Below are experts of layer 3 (counted from 0) of a mixture-of-experts language model. Rows are named router (the router's row for the expert), gate (a neuron's input weights, with its number), up (a neuron's input weights, with its number) and show model dimensions 0-255. Each number is 128 + 24 x the weight over its row's rms, rounded and kept within 0 to 255. Numbers have three digits each.
Before each expert's rows: a language model's description of what the expert responds to. This comes from a sample of Wikipedia text that the model never trained on.

# expert 30
It responds to: Adjectives starting names. Adjectives and first words of titles or noun phrases after the/a, plus dollar signs: new, original, local, Silver, Best, $.
router:125129080109138167105176098139105101099106161127090166132124197077133104110113148113141125088086168112097163119127168121133124127107145139147148126127129116097127121136141090084133107099140159106155147091163140098131128157102112115043126131126100113077091132159122123127151147112154139128094129132130169106084146140131104124130126102127130126149096112126136143142084094182149141173148137158122099131107172136125115142079118130123106113177166128106127133163122130145074111135123121141138134126164174137128086106091086139127124162156144115070150136124116145116105121133157093094129147104104131123158142129066113110132138115123116111135162181129129132095145135169148085139147107103107151136115145134145125115149131147112143136113143101151149103148162138139127126154143138
gate1:148098132119133074146086160133153134112110103132136137124142147132106104159142130177075182132108146103149181160116100168172146166091100087119119164132168131147104137096142149132136133100097094131151135119099158128163143133110126131088121145107155137133130109104122107077141083127109109127083081155116109110144102108127127147157119123132147105127132118175141158090170143093146131120174149119125131125118169109126155129124097134172175109129115116124166130109145159098144131098145134149142074140123147140122116107112215125164144149131112104150135140134128149114127125056172078171145124122104131126124148109127152173152147148106138115154128154158112099132173107114147156153133115158145120145112113142111119120144119152146097146129135174103118136150113110132126146127103117
up1:116145116132106087118163124105124146149118107134128105126128140148148129103089098136106152124129160176153145161091159123148178106137116137111095076150104174160166116165124142149132147156144154179123126154166118163153127138149117154121110139165149100126118167105133117138130169137130145129140083086134106154110143100133132180084166129084112137152176123178135137097107109110170135114118139108147143106129108109110105152149109164147081125137151121082152096124127105170115139150136130136132120133102153118167128089140125139089172109136118136142104158126164157154162111158112181147114141154136105128117152162110120125182067147104121120154138087120110142131124109141076088125102130120093099166151132117117176133132146109130132146095125136139111112103172096138100110131114147

# expert 28
It responds to: Determiners and quantifiers. Ordinals, quantifiers and determiners before nouns in prose, such as his first goal, both mothers, only, several, a number of.
router:146143133104143138108135095140110109116129141118103152142128146100135137111148188094115067139130150129103125138113113120097091102135156136138105117107115096111140111114187129131174137142086193122133109065145111155152127150128135139114140154118081130122146151133085134136155146104170150141102128159134148116111115159153103134124151111121152096176101144130153141148112132122127097151119139120115079154122139136138122165082092149143093068153112170127110165093082122145129143109116088112136120149116181147112134096135075172121095149171154101101125150125062143121095115148137119118135142126108115141169157137084129135143126139150138138153091167123096154103123108121152160147110157126115171118107124170148117095164108150132142124113139151136163066126129108131110146118142111
gate0:109121136142134137117127110174158099124170106112114102110124136131131120125129154154136085082074113160117118138106097103120122095158142128111128117149127155132130116167138160136111171105088155089154104111126146116119125153109163154162101163185121113122098141096119154121154089158167131131102126104127153129100130141122160126196156112083125150092100127139135106105184082116150079094122130137100130122160091127128069162122097118164085167129149144135113132141146122142099123129166125061143080138127110120141153139153157137147101119083161098140137120135112162124101153094128078127155108145119102139134112134123138143143129160115119153140133087130099131111115138157120139159102132145154087105090120145106081125156146106139136113132100140121152104153120160133090112146093090
up0:101138091087140072127131128123121112122131137174125160105130108083150147083112088135061124122152171142120141134152155115145113182132115107150130127126119152147131097088141135082149137092132116092141149142124122129135085155111103110107157126113132092124115113162181168119125114121092157143126156158127115099158110130177105124149102156145154089123165153091153135153134142124116127186124154138107082098115130151159151150160118134124164139135103169147149145120116134090132096134133166139154139132145160131110096122114156120108144114152135137101113058080112116146127092136099115154133148083137149122089112132108122099154111155147133130108137171087120152136147120103130123144127133165077121133144145155160134145118108136124105084110129169076096125143162156132145157162106118

# expert 27
It responds to: Determiners after prepositions. "the" and other determiners or pronouns (this, its, their) right after prepositions like of, in, to, at.
router:142153091097103167101144130158126108083103139122105101128172148108170089131181170125154100089148122123115155122096166114135120112098122135084100085147150143130161079132123098135165130120137172132121113090143127150090088134146146085141125111143079121128139136139121134148135139137141137128123142133126149139119134136136127119139085070113116141206124153131147149145128134084120100135106151169135133138110122104127134155123107165148090118140092143119123147128126145146139125085125091177130103151153159112104120127148115138063124140164127074153156144111124136143140145154107128156151151132112134087151151106124123136130129121125123135129161183133164133087117103124106131148154164123115162119086125117129082090182101149145130143079110132127160123080152128128161121155184143
gate1:082093148142134185111126147136110129101128102148118138151162140123117115134130133122092101113105118185088121044121124125108113138115139100066093116152124131147150132125114101157126170141134154154114112153157159143116141146150140129129121110164072131131143087123145187133126138144152110123112124121163134138109155105151129129164146094119121176128134167165166158153127138106118157135123107141159157132138145161116159129127090139124144128107154123106119166139148132155159153105150117151107144100163136145101088115112146156100131123121161104083139105120141123131115173143134159107141103122133122148103142089127118124128105139094111080141133131115168177070112129141145129082129120153126143096133097145126087127120141129097149154099101145170184117100120103108208098105134117
up1:121149144117104128123075117152156112095113155096102091153118130137171126150148117150143094156120150122096123136122102060123151123109104092124101105164145120128131116136114098139138146146128123180101099089117125160123137147191101123144097113135133074127114134121117124127159144138145119154139144111114142123090143123142109164114133113135132142156160159132101125212117106154137143115124105114118086139167145092123137137152132113143104123122134136090103116098134168164150149154117136146141127126110160169131167131105182135081132140155141168134102127132104155126122157156111128119140130206134125115174127131148138153124113151096144115148158112118166161088092125134108103086121151108068075162130100096146133132152128137135147139157170162127124129100109140133167093115165084

# expert 24
It responds to: Determiners before nouns. Articles and possessive determiners opening a noun phrase, mostly after prepositions: the, a, his, their, this, possessive 's.
router:118164120109126132099164112148122116125125142098127138153113130122152122093140153118139077102147110129108141151116191107119122079129135131128094102123141137146179076118138127120114118118134177117124118088156109144124094133149158108105108129153075137126133121142125127127117179151150129135116143149086174134100143140145138130150109102127168140214109120121164131117113143109121065121130111180135111119127162086147118156118163148142115107158107137098122178133116120137135128083139111179106118147151139140091112139136118157074141152175168066131139121121097122178108108127141129138125171114129116123148127120098115151132124145113107143127146183151110156096141115142140111150136147121142165125093148124142095114168090141146148162096100138140139085084136090132157120118182152
gate0:116084148112164166090136122116119088100116128179131133151112138139134106163153130157125120103062115113163139147125133107158132171155095106101105156131094113136094151084142123108129119121127085140100128142156087126106160162101108130134095193126127148091133122095122118117094111136132132133106123156105162126120078149146139115094106150153123149136084127161094119167132130113078123121130105141132109071131118098084071113138105122113090153111126115132082117115128137094152173151093120107137119170141128133141159141137140120126128115110148147138123144139110098141138185110101104148105151134106158096164160136143093105096127128127098127153148152133070118127156125136163102153146101155132129100129125104102142141115138170143164129091101113151107157172124159082104124148105150
up0:115153141142112094128117132138106140163169133088109122102150114152117142133107126097120137134179173141112107093125084161075134132143159120131141158114117148121130083139109106118110140130171142104130145175077144108171088122178125116128118096106122109140074147162123126153158133148133109119123124095122076131097133110124165135171154102146155111158144079118145118068145127089152193144120148134118166155105089152174137154120125123108157111113137094125123138153116132119109118145156132126130125133118120132149130128129134131117152152115089153113123115136089141125117099132148133105194130130133085176082078113119140142176132173107157148125133116161155149167114151164126099100137152138099104161109132105135148105131131113113131152159181078138174130126133146130122097110124100

# expert 20
It responds to: Name particles and hyphens. Hyphens, en dashes and short name particles inside foreign or compound names, such as de, von, e, I, and Anti-submarine.
router:155149134116165119114176111149146093101145142112087104109168134134177133101130147123125117108133093115121123173084133135101150091115133138138156132092095138130135089091183098162140091160151153115160113091169178190128138087143086124125108142113115142121156131108107144125122137110142141107106124179138155123097153143127108100125108093119112148172134151137159125146116137144096103118128148121079102115108148131151112142122151140123129088146161120094160097131127169134071157154115123173112129116103135090095096151111113142091148113127124096122131146131072099142124154132098125095142147109089149156160086134094120146141123177114101125156124120147123156085134126175125112173138130112111157168149134155142107108108139128168119150094132136132155108113148109123142117130180142
gate1:140159100120087134128193146131134109130151130097140123104135159126171131103088139100143161140147087138125083142138155101108121098104096145111159123089152093171136135125127104167149168127115139128109080151128129186106156084143119137177100088151174113084137116166121115178125139117132129119090106140108162104162139118131124084101146148126099120111124108149104141145148129156099127149115160123129164138098118146089100158126119135129133084126092119100118147117097115123083144127124121133087111121153164120107127159127144111101115123146140107121113149130114134085117126092122120146144115148129099108118099085116097120148081127193075163152125070112133107131176147099126103156122161131126126076135151086142116112099104129123104095133121117127148102103116127170154096120131117
up1:114110108144090158114168102148117111119109168077142118095148153132149148086121145080124154131151119127136091130151111063137109109113136113108100156083161150169132116080129077158130154164116142146146110145119114166129147091115131152162130105133100155071101162154096115144139138130139101171079107144101178103133111133136133097103137148098130151103162151138125138142145122159134111085111167130121182122097156159136095145113110151139103118112080142127114122107093153148097113095112121132124091113153107124122131149114113139112131152115113096163121137169146110130104121097113104114156166154142101120103131127129101108153079115144135112122131080131153100080122128118135142146134151106145075062101155131129115109090124119128142121181127137129155104123118142084132100119149119

# expert 11
It responds to: Past-tense event verbs. Main verbs and verb-final suffixes in biographical and narrative prose, such as made, played, released, died, and suffixes like -ed, -ated.
router:173131086097124140098138150079133123123138170115099153105112172093162113105162118106095130100132108123136136148135168136120164070126146128140117091096090104116131093135119156179104093099152191126152151117156107125110130116090157148094087152183097122116130131149127117145129146117097129123087130157130151149136114165145099165131104158130109139143087113137162109119142117134137106125119135169157138136116143148135139106107099161145094111129121142078144127137116148118089137165159097141128124127128166112119145129115095157070153158141141089076150167123100108129131100134172103078152155146116135147158112121150106116089124144142146121176126157109150127088116142116154119113144134102075159131141134157138120137139174153155127086094112123129102092124137106139153146145158121
gate3:186135142102149113076075129153154112076126073116104128113138139130073145178085152090109141121140101194147134122190137113086120130133149080120104116118099122102109145089078109114151158129116126170116126130099165137123110128145153139125184129147127124135116156142143120152176126113121142121086144124165139107108135104133126139157060168126144142090113099132142105121127092111135112156128186107148138125123092092120089166125162132145137136148118130132095150154113131156112137118107105092159143138103186101124141147090130127151135116109126094147096141129126180110140093139128117146119096098163131121154176123127167177101101128143116118122099112117135144100139134154113144119083133132111102132102137147142094094147125155104111127121108135134112146106105119116120134132127110
up3:119158130158123128096124145099111117088086103118136109141146160108084196116144113122125153101135126165173136128141129106145135146127149156118132133149139116066152131134134119151112143137125128130093171108148124149143128099148153104140130166147156139117114136107108121115133115137141112100124166135149126159146095151145164092138170114133116151113108098112097091149122124158142102150149148138140149132092069120132119130077093140129162087169118177130163091126145110114178133084068108117120151146102119075142106152108184107130151137125116147117061128131119131141129090133087114195130108087163114164112147190149133106117094143087155130129096104107117133087124139112169143152124099106105123142143109141123131128127172128119112134116107130102142141150124141148104140078146128

# expert 49
It responds to: Phrase-final words and fragments. Words closing a clause before punctuation, such as me, us, far, side, left, plus odd word-piece starts like recomm, exemp.
router:158115136114123143108148117096151087126142164123094149118147156115119091099160152086149126111142118148097139121125152153103119101133133135128140096123117100133126107112128095131154105135094174059128138106129089158136109123136180155130115163152119128129131126145130105152195159106113113124079155165136145122126113160147146149116098126124117083153108093112168121143105106144150100125146118158129114139115144163155128149066128125140095099168121106107080134142116125097067162128103138107109120131151143136132121149117101135109106106174127106084154143136082151106107113130140118088160142111133093141160094102092127134137121183145125153174155157130120131102162124128175122148139151091094125137110137143090125110168166145170127108091123151134161106132162113158152179153155137
gate0:127155078140173099154099089113126056171145092156122102106112135142150165065123099141106128136128169126143138166163130102160156075129120137100139137108119095128117070150102169137146127115162127134173101150132088114110133148153105151111139174144151080136109130093153094139082114128132131129144146119118126136148116140093106137127123101146126111131103126152127106092122077166135125115131120132153139118111166093149093086160147111135122148128132154112132121109137132117118168182097143119131114149085124140166094129117135086113130115166151113122101123158092119103131141129104112135159109093168117125123139129176127174139119142153149144116124131103138127126098094127129119167110160102152159095145137105131116143121117144157114055136115168151123125125161098088158099152122125
up0:138098140118083134130160171160121170114115168076135132147124116083068116176094127119151122106126134122088144130122106130160140182118135105145156128138131157104117169131155107113085127108142092135101174120173164129154132112142149111137125107126127166076119118144137133100108129081117129126123128099127125162123137119146137118104146170161121139145154090102136154162133179078105117134102163134110106130115117154082144091121151120115113123125161167130152119142093067129156105124118137163104114090159145140105112108123113140155071121096100170122159123113132155143109143147104127137128123142141161116136143140106151141092150125107121100170108130110148130114120133143140203114125116135101123136126121135122130152185127069095153166106128121120067114122128126160082124112110142

# expert 48
It responds to: Mid-word fragments. Short inner syllable pieces of foreign or rare words and names, such as Ze-it, Dy-al, Fe-ast, Jah-ang-irli.
router:147149123133084141142090099121120111125121125104140151145116177107120087096139128118166105138134091098118151163103154130117086094131135120131117122111119141139125123140145097140173102078145123135146122110125117131163094124108122161103103107143145136130101129139113144179123169140134100106116133125085153155097125123118114148111112147117096121137087089106133158114106082127163094138095152201123137172086165156179143129112082161169131103121118133120131133109143122117131115105104122143149120124118113108119117150147095122123129157182166121135142144126130137133076087114148129146145153099137171142149119100101121135157153129136131142145145148142136155078138123146153107144142136118068126122090136166085075093152160168073119147127159128124131070097147136168108183157145131
gate0:137146125162122121207164108114137133128132107119104117127127111069148163132133123136120114133159087156131121125107132118105154125156129115094098184157096165121132136153124134099117154128137100107127132147155120151093126127110157144114093146085161134107123107127172144144111088140116130107128086127128145092140092156075091126103133167095169151106131085139111115112090120128130126131101140150094134155149145118150160120129127131154103126134051124138137153117089123142139131191104118120138149121104151115087125136106104160132113135105123178093150133149125100095146114109127080100146108162147108157114120151109140154150198092123109162136175135171137117117140162148140145132092156127110118133107121156167135091107125132121126118131127151100096144103122177131132118166115062
up0:144123135127154163106074133167088119129060140142169133128133137127140124217141143119128127131140161103130152103117096156138128158091112109117186140134133119081106132125119105116153083100144092091157098152139097130147126120097099080115119116109135090189157134150102118129130143143103124137153148118102121120135156166129127115133148127146150101122112154117083117126179124139121075131114125115135118125120089127126090149120112137095087127159178165083127139165116100165122129129131139098150097087108115159115107126165119124131149130104171131134106142101112156097149120157133132081152118129087128125165125092154091105128147128131120103117136136087132112117140092137120133104110118129105159140103153107086178126149113143125100113106100156146163128121111156100193131154127126

# expert 1
It responds to: Hyphens, dashes, numeric separators. Hyphens, en dashes, slashes and commas joining compounds, number ranges and scores, such as twenty-one, KENS-TV, 6–4, n/a.
router:158132137068154125122148133105128105080122141114114145153154163111140116113134107120160127105133132095119124150112145112101118115131163121116163072089129118137123116107183096146133102132126140115182120078138145164161145113100109110135115176128119152129128130101132124133140116139148139108111115190165173138092125163142104153113120074127093148177136126087182113138113144181081124117158152138089134156094161155097132100119143150144163119175168129106092121133116151106114120151140129144124122144171166086102101122126124155112126112135087103112139131126072110111123127140119088125139160118121141155173082101099130117131118174074103132162142138129125141085123128143121069139146147118099147147153101153132104092130113156150120159121114143117136094146118104142146121118155151
gate0:116152105165132117110100129169100126095103113109145117111143135122172085149101107141176092103115086136145106147118074115122135135134112173094150103154140101112154138125142179129123126133196160137135176094103083134154130101078154109118165124122107133160125149109128135133136164116116101114116142116136104111112096148145139144135107151080118161133116113114134109124129105153096098109148152129096116136123137132140095147117113130188117147162117155166139152110135092103125165108150119126160158149114127120139086129129091079122154118154118104104133140099119076151133082109138114150140129096114148124154127103143085121146108107096117069148131138104154151153140109166092097114140155113146120131177126128124111155125203081102132148128121105139130151134125127094113134106155068
up0:104104143117161159165141158105152132112128117165110140122066130135093138113137158090089174133117178162121124108139138147128118093125133101135131151098113143146129116153118105114144150142094098121133073146163145107076098139162110133116114085111106079113119088139135131115106110143136163135147129141105174149101150114128123067086130097180141111105133139149125160140116128107173152150122135150156131118134134117172163109144137139096118089123135138098123117137122185177118057145114154135111135108106135125107153128138150116146119128111145137157106166154135175116119138144108154104145104154149148130092137151112154144136135115151155176133115109148142142123115121103149177134108121158123154153078138077121138120133087164142129147121132121139113082113141154136170129176180158

# expert 50
It responds to: Latinate word stems. Word-initial stems and prefixes of Latinate words, such as trans, exp, def, sequ, Rel, taking suffixes like -ation or -ing.
router:149150105100113144143147146114143103098139120094097110144136157111145101106143151099149135109173117138140171138140171142115109097119158126107134138111103111101122096092105147132140132102138159077106137113149120133139096128119143139111113157156101143101116088172109134132161179141111119129032122147156130138128122119142118146164123106145142097122119091135149074159095122149138133190127102172100110140131116160148121117131111159137127094160108131101110126117111136128063123122093133155106144111125157142119112123121084132132147137182127143120175155124095115153110106138140155107111137117142115117169101120087160101146099147134173178139138146133126189115153116135129103116157119100127157131143127134103102083131132140164117149096125121113139095116161097162130181201118134
gate1:114179109099155152174118124119110115112140143136108137140163125124151112107160150079093156121125135137117130130161164146153117087137136154145115130164120131119108091071124148153092177103130132093137120146122137175115107127103120107142126095119151100161154116102103171128121152106144114103128123113146104162101127118097156151141163126135138155105093122097134134093109123078125150136145091110133132161110110132078121120119155183113161121107152119111128137112141106117150114151131092175140195157163127092103134116166079073141081134149105101120130131116096127119108162131168160100065139106120101106127121168112126132121131144119152126134123146169128122154125184140120118106107102137107110140103139158128182134174136165132125129157093087142139135168149114137156130173129133
up1:129098112129106108119119096160162170108152125128136122123104150130127106155118088139114114123130097125149130126089119078152112137132127112101123143102102155164138141166148122144091078134114066163114117101119121099137115119141098172130128105120106140114159136119130141170121111101108168194126084131119162101096122130133152073098113156145100157123102146145154138164148130163130105093133111171124134087123137127173144161178081084138091149141085124160110102148126127173129146127129176119107088081122162143140099142102149169103154107139160149119123146107131140111109108141117101127175099153128135120131135107135103149132131131139090140119114123085163120145116088139131165158148153134117125101121122115152092128084127127135101060132166169108098140109116095145112161122120123

# expert 47
It responds to: Numbers in tables. Single digits, number endings and empty cells in tables, scores, dates and statistics, such as 0, 15, 201-6, 20:00.
router:128146100109160150122128129124144054083145140114100143141134136099188098121137160103119110120108109111110162133140150137141095123135144146116113104109153135151148106074118117130166140092130117098160149100188159189135092165122115174104112151181101114083126143153131168129131132143072148132101151129098132168128135133146123157163121121133125120169107123107158147185095074147117146124145145168103109140160098134125124125114114129098140118151135106129146154100102163131106147129138126170124121146093102118107122127151098146121133147172140113123162138110101121144081135158144090052139122108123115148145129140133146143131152140126162130147159126172161169106123162104144139171115138140110172133130135139134117089170142131140116167120126118162146111127132112151135119146175103
gate2:075145127122159122097084112124114103171121084074144096118128122124125130125148118142151124145155077120148095116113161123116134132138115088156157107106121158145116113098094132129169131120135147107100148144191101115092120119151128108141134152147127154124120125161085105110157125107095139112133094079111127148131109159128111121145172137108127117089108152087153081127104122097166095070130136171097161131107094119139121179123127117104147128138100117113135102152141151133118137144137116122093097141162174095146129152096094130154132105105134139135137138115099081071120122146108129147112138081088112188138161151104127169174134137127133172113133147132127092132109090117089089121139143108117153151138138165133119121150125140101125111113164100087147106103150132081107166145140129
up2:131115134168111167144129101105148118118105165166101180147100130118163164157108110098128137143127108116093146095132080138159118125151152162138119186142110110127135132139143091183109158138118114164143128127140123133165124111131160132126137066111102088129123129100153152142115135143115127128124161138167082110137172131125133126144135109124102145163150098156128192150167151148148178151118108095159093130132145097124156102077100192133122108166132126106115149117131110138117122088106159145140181112125074109152138092137147143116139100168100146146104122152143149183150081130146104108136127115152169078119123111156127121142132148117126101113150099100148134116143155127105119173099155081159120104109138109146133125151174144131106154102105141137116155150124136139155119144117116

# expert 54
It responds to: Abstract head nouns. Common nouns heading noun phrases after the/a in descriptive prose: population, station, area, system, species, weather.
router:130152070118100165129162137120171105099119138095108148116129178125148123103124132127198106128137120104098130147120157138104112140120129091137161134125112113112155093102143127123165144136136163093131125115169129149117111150118137157126092159115094109151119101153096144148158170108103131102078135140156155095121148151135106135163100120119121111147103074123154110169099136121151154152155163169100141145140129129115116126105146160131101114138170117115120158100118135173071108120101102114125147123134161117097117139112095113122127137145103131102160145121098150104126131125134116110133175129072163126165131120089134121159097111139144133163132178160121137116170144142160089119153145129082105108145117142138120097122117146175136176087159146125179108125179113152136179162142141
gate3:073165122168125130141129161071120146140115125127106131119093155127136122149136081126137132137129117156137126149144157117161130123117133093126105183126062134161122135129123094123154088116132138072160138113149166117085096137068131140128131100125111142110110169109080143144137136170131089128162134126128157091107125130180152120136164096111108116139095103141117079108133139128147153133126112135146154109098070150068101100107169101161093141114128112131068105111114126150168145121128124107139103108162121090157121105130130144114125123138150130155111157138109137152120139114138100102094132111162148156138141183137140156143088119129088091168121136162153138142143130129108125122125126135126122105174130130110136104129090112093160148115193133064134089120137135134137158128123143
up3:174128133131135137160141104132111124097131166111156121147120159153094145199113120147122165139114131113137108153143139164118120087107134154107158084100162109097129134121163159141145151134108111164117109123101133133183118146186122103150079118129140123132130084140150139135127111085144128117121122100093110151099075113080121158099120123117138136095173132139115150119088114075096137112105119090129069169153186093150150101151116127072181123161129115125140174121129108106130098126104157158127115149102126153132101121157099108158132135118100135084125127106154106102101121108136192145116112151110133126124100066134133136149142124133106152121145133150123108138085143139147132153132118119134139119077130127148129167126174133143112111138111131158109174113112155114138128134127085

# expert 60
It responds to: Participles and as-phrases. Past participles and linking words after was/is or commas: known as, called, located, such, than, as, stating.
router:129152123128106138114130086116154104130142127125084157110097127118141145105155127092123124077145101081093143137097108124119158081123149109114128131122130082084169160088122088152166099114149172070156150081172124128144132123151134127103092146130073131120150158124119134121131115091109116129139146160087127135127091150106129146089100155120122126139094119126150130150102125096168093134126122135125117161119125144129168109113134173159095120142113146075153144104159142127104154168106109147161144114119158139105146112115102157105117155164117117106162145118070150101119105134150086106175147110081123142148143139118109127132170145153192149108156136103128136085107116138157087118121104102099115123120137157143097119157146173109117095099126153123130108102142101156120161138134127
gate0:152168158156136116123164070101121158132164105148142116117147144131105101152105149082119122090117148095097104143153119161114165097113104127129125123120157133075148159105112176119125106084162068140144133128103127124129152145114129121151135117115112143112149170127137117148155095145101103101169124168117119136116120163136148080136122158104159110159135099110122173132096140128142119114094131139130093133147110146135110132115100111116096116152133114133106119135131140091144112129120079138118092133125115124126067155121102107114109110107089157131152153160161136130124112177159152152128144118142114090113157134153123139125144143127099130141170122135146152124084120136132169123142061164091156131080087173094117147122127074114157167101122091112134120142169114122106107139096191
up0:114114087109134100128129097131124139114097086079111166157120124150122131172140114105143076119141105105159123144135128151107109142128128094117121122135122111177163156151125141154132145108152140151112177122182128109108151140078159130118156138141096104130165124198104165102108124117136115135108092132087137089105202145099103130132084160094146113146158142115122140094146089163121110142153143150148143123149116082127094105090113090107101138116124128123140111186179159114087151133131177132095148118105086119184161119091119116105120152146119138097133092169122120102110158125124146116125131178111121107116097099098128140160066151111142143143130117090132150147122112159129149133092131105117112129150148152119166095121128138095117111132140110159139110111130133126130116131126137

# expert 45
It responds to: Units and word starts. Unit abbreviations after numbers (m, g, km, shp) and opening pieces of lowercase content words, e.g. cre-atine, industri-al, consol-ation.
router:135141106091145154103159121140154061086136149089066136116147146103112120100125130107174097114117121114105149134105160160083113129129147105109128120103127141101117082066154108127176102134129173075160123133150101147107116138123141142107124144124110103144146123136114136148158165124125132125078140173139147139115140155150141137153112077139123123147143067149158098160070128169145122161137150141098093144113151154152120143084132145128095107143134106099124116095126118127071133117111107144129113099130155116121132152103124128125125117157137131083143140152093144120130136145139119101141139111088152151140107119073108106150129113150121147129128173140101175082136136158138092140162154143065128143133133127160120134131144140182141138093136134175137106133136117113130170152134172
gate1:140134105102100130137149084126170110137142161123150120120122111164134130101080122154136145143135116117117120120167148141157135091116094128140166158138158105140153157120145123139148148114112139094167109085130126118125121176133141169092102143153133109131138101099154120150101149129107142125127101114132168115149081107100095099148160131166163128142140128089103136115127083115136095174184130107163122131146154172141142137143088140139157131118116103102089114149161128131108123113097165136131090117129150100116079083120103091130113123160120098106130156110087106132097117104141142092107147125102144126124081108134136152108136099133127122153107103161144153124153112159188117134132092111132133122106137129116199103132105148149175117160100135128153179151088160155155147128201141
up1:162135131071120088133127111084142103104116156074150120122112099166114133123087171118159099109169133141135121088099108133169119127128149091149151123170160147154122144093112159125109136131159124114152106112144121150124120165147180155105114136178121095134125109114117133111103139101142139128117124110105113142163112076079086146116087126136132105118141119097123126117106118149148127159147154095116092103155152167128130166150095127123133160135084077113129140118124122153106152164117159116123114156108153118129098149117128099150096152135126070119097147122109151112112133138122132104138142155119114136114070101141141135123151080122157155095108089152150161122156120141124115140118157147121139125119082150109071116155091183125180098114120137109181137151106123166128140150170116

# expert 31
It responds to: Action nouns and gerunds. Verbal nouns, -ing and -ation forms and clause openers that start an action phrase, such as Construction of, making, After, when.
router:135135087092118124089120140106129140146126120121123140099124187095153106141173138120127116106160108126150130154136155139126152107120144111139129098108090110132139102152148117175125115105106178120157132105168132127103146140084121149084107124146107120114085093151130127124173175141113110109096151149176164112118146120127122171166120165119116121123090124128167146154136139135141142140073153171159174112143137096149145115117109162125132089150130112137146161123103146099079121134116097116098140129132185124117147154132107131109153167153093116094148164136096106124107141127175140062150179135104131111130086120112132125146120117158137135176140141113128142080178144123152093118147126099107159103148150177136115093129153146161111099107166099110148095134164115130137117154146113
gate3:138137198163167145105093163111136144093095146121129128135160134125114124079152117105096099081112129146143118142115120105100122125123139106166101118159167128135085136125116124168121149133103113090138110078114138115103153157128151171129119105093150134145117147131161104166157135141171126155142141164178162148150145144135137156123106121131107096097111133124131106129137135140144104140099115148112164112120093152121116111105104089107109135128157172163163126153094156100113152137144140103119146144101128146106091148108127120148121109110040104131136164127139130134145161129114130127161145160120144166093129083061072162120140090105104148089100159109117076124171146130144100139158126126152149130125141175135137123085125150116148137149121129113120172105133134114148123119160157
up3:141116134116127132113127102137118140117140166137103141138119146104105136145193098207091103144087103134138112130109153110151136145123152136130132188171131110109140157143112133147119141091114149115109125085156118105111107124128143151102143103108140128128116098117105108146140106110163119147139140122166133152110118156101113162159075120109140100111102111169127124142135155137126126152106125126136130102140132150102173138100119109154152143104137152124146118224156111106111147146137117121136159177066144143124147136130162101149131138063092105125109152133107153109122143156126117080137123137127111137093093072113097187069125145098130145112126139121096104076113129126117113111096124105096107127134109124153136070125115144104161149118174176121133109113127118089111142107127160

# expert 44
It responds to: Mid-word name fragments. Consonant-heavy word pieces inside names and rare words, such as Rob-ber-y, McCl-ell-and, G-ig-antism, Veracru-z.
router:180165127100082174123124103126094126146162172125120142127159173127126108107151118099158132109125116115104176171133165139128127138105126130126115128101161133103153116138134125127170133124105145142118114114127127101145095122137138120087115125158113132093132128163147151154142170115142079111068114110094125141144115159133087151140135117166146099147111148132155162122090114142157149138121166154100137145055182115132172129086090157154120078114113127121113152071125121094087099120104098175130128129124161098127137145148112108117124135170125124119167143138109119152113136114125114106140148132117131178153086138121149108153143100133135173118136148161125157115126149132106099182143169183121116105100109134124105121165162119123096150123118152131075079124168114147142123135131117
gate0:143135119168098128101093126128089100127117128152133118131152163120151098071131162121115105104100102149144186159130118164094111078116111112083102123180133149097145121122175092126121103154111143174100144131124114098137123107132137156138149137142128117106130126136111157114137061157124084166148118091080148124089102081124104114132131116118132164126154111138114085102110154104173115130172138169092137148141156117108164146102130081136136107143138107122126180112155155135149169145106112121159140108130140139124134122135101107109107137140114113168186119117100122171088153117120107123132128124105097104115117135095142118161094141146140114162134136157114083149118106122130103143149143133113134166099164103118115109134127094099093155113159126151091094173142111156106127080128139
up0:120125148112186166116139118142147141098097113112134181118114065168104113107177101143175139145164110083149124136137167098146147149164169135166122104089109150140165115139070129145130141118147121088113138104097118131147138185157123144146083109113133133109125135088110089172123137105157120129134095146136112153146180186150117137104134117137112108141113140154117156152124113116138121099113166124155112105093143146181117120108129117154097143134138166124127129128116117136103119110186112149114093148087120153121127138155102135165141130134121129122119082121164136092195104119160141102140167129136165178144111098150135143114132083101127098116097115157121147135117132112132138134149140129119097107102129146130084102136119175138160126131142155087137167126123154152156142126122126

# expert 62
It responds to: Periods after abbreviations. Periods and closing brackets after initials, abbreviations, numbers and sentence ends, such as S. M., s.t., Sgt., 8., and plural s.
router:179195132112145167101115122102145088141131139130112133131140151112183109146162134116154124108117125108117149146100137096157136129133122113126141106109122094123122084126197092096147143108117147115148149097144140113120132148127148126112093132177103112105156129106117135135107166126134100115105117146141143143110172133138115157141116130155131118178126083121147107117138079116139118120115169175115123137138157122118108134154117154144145101136145144119133109117188153112109137150114099111081116178071150093132103124098119095104145145142139138115136156130104130137136156113185107134161139103122127121130131108143106200150148144131163149116153191132121103080131124141119117141152143148116161137143091127138072137165115107142115177136105164189124102126200125132172134127127114
gate0:128154081116084102099126117149136168126100175100173137104135140085136143125187132090144123124118136133134136056126146078160142147089136096104130176161145126137163095134122087144106126141133107142100113136134123151118132092131086109181099191135179144120131117135159099155143117119127101131119119110151120120117076122099173128142141127084118116161129121164154130154129108086138130110144160106103149146140157134129096128127111179157137140132102125122135129139142091109130112143086125097117116126142159133144194096107106129136132160138088159105146111111126117120157139156133113124114156132161079106148151146165180155138125138130088130110143088129104139132121131131104085136113170170084112141095099143163115117109132136102131153127093115130113143166150121160117136143155155
up0:161123097122134093111118107135118148130108133128141130122094132089160116164133152171100120117100143105104124081192147143144153124112147123138151152137116142147143080176111126129131130123126117117131082136105153141124110089164112123143118176128200137133119144129163089112119129126158100161120124130174132127171113131101149131129133087132144144150102100109159108137127076156157174119162157071104126148132103140105105148119118137125133150133106104122127121136144139139162095083094127128084160130163169139147178137142154143093136124115154096129159125086113090134159116147125130112140118133109084104166186153138147175130134108113136134102135128181160149111149125110139108138120097142125114123134088190163125132116136173107171116113107109182114139134137177137113155091139135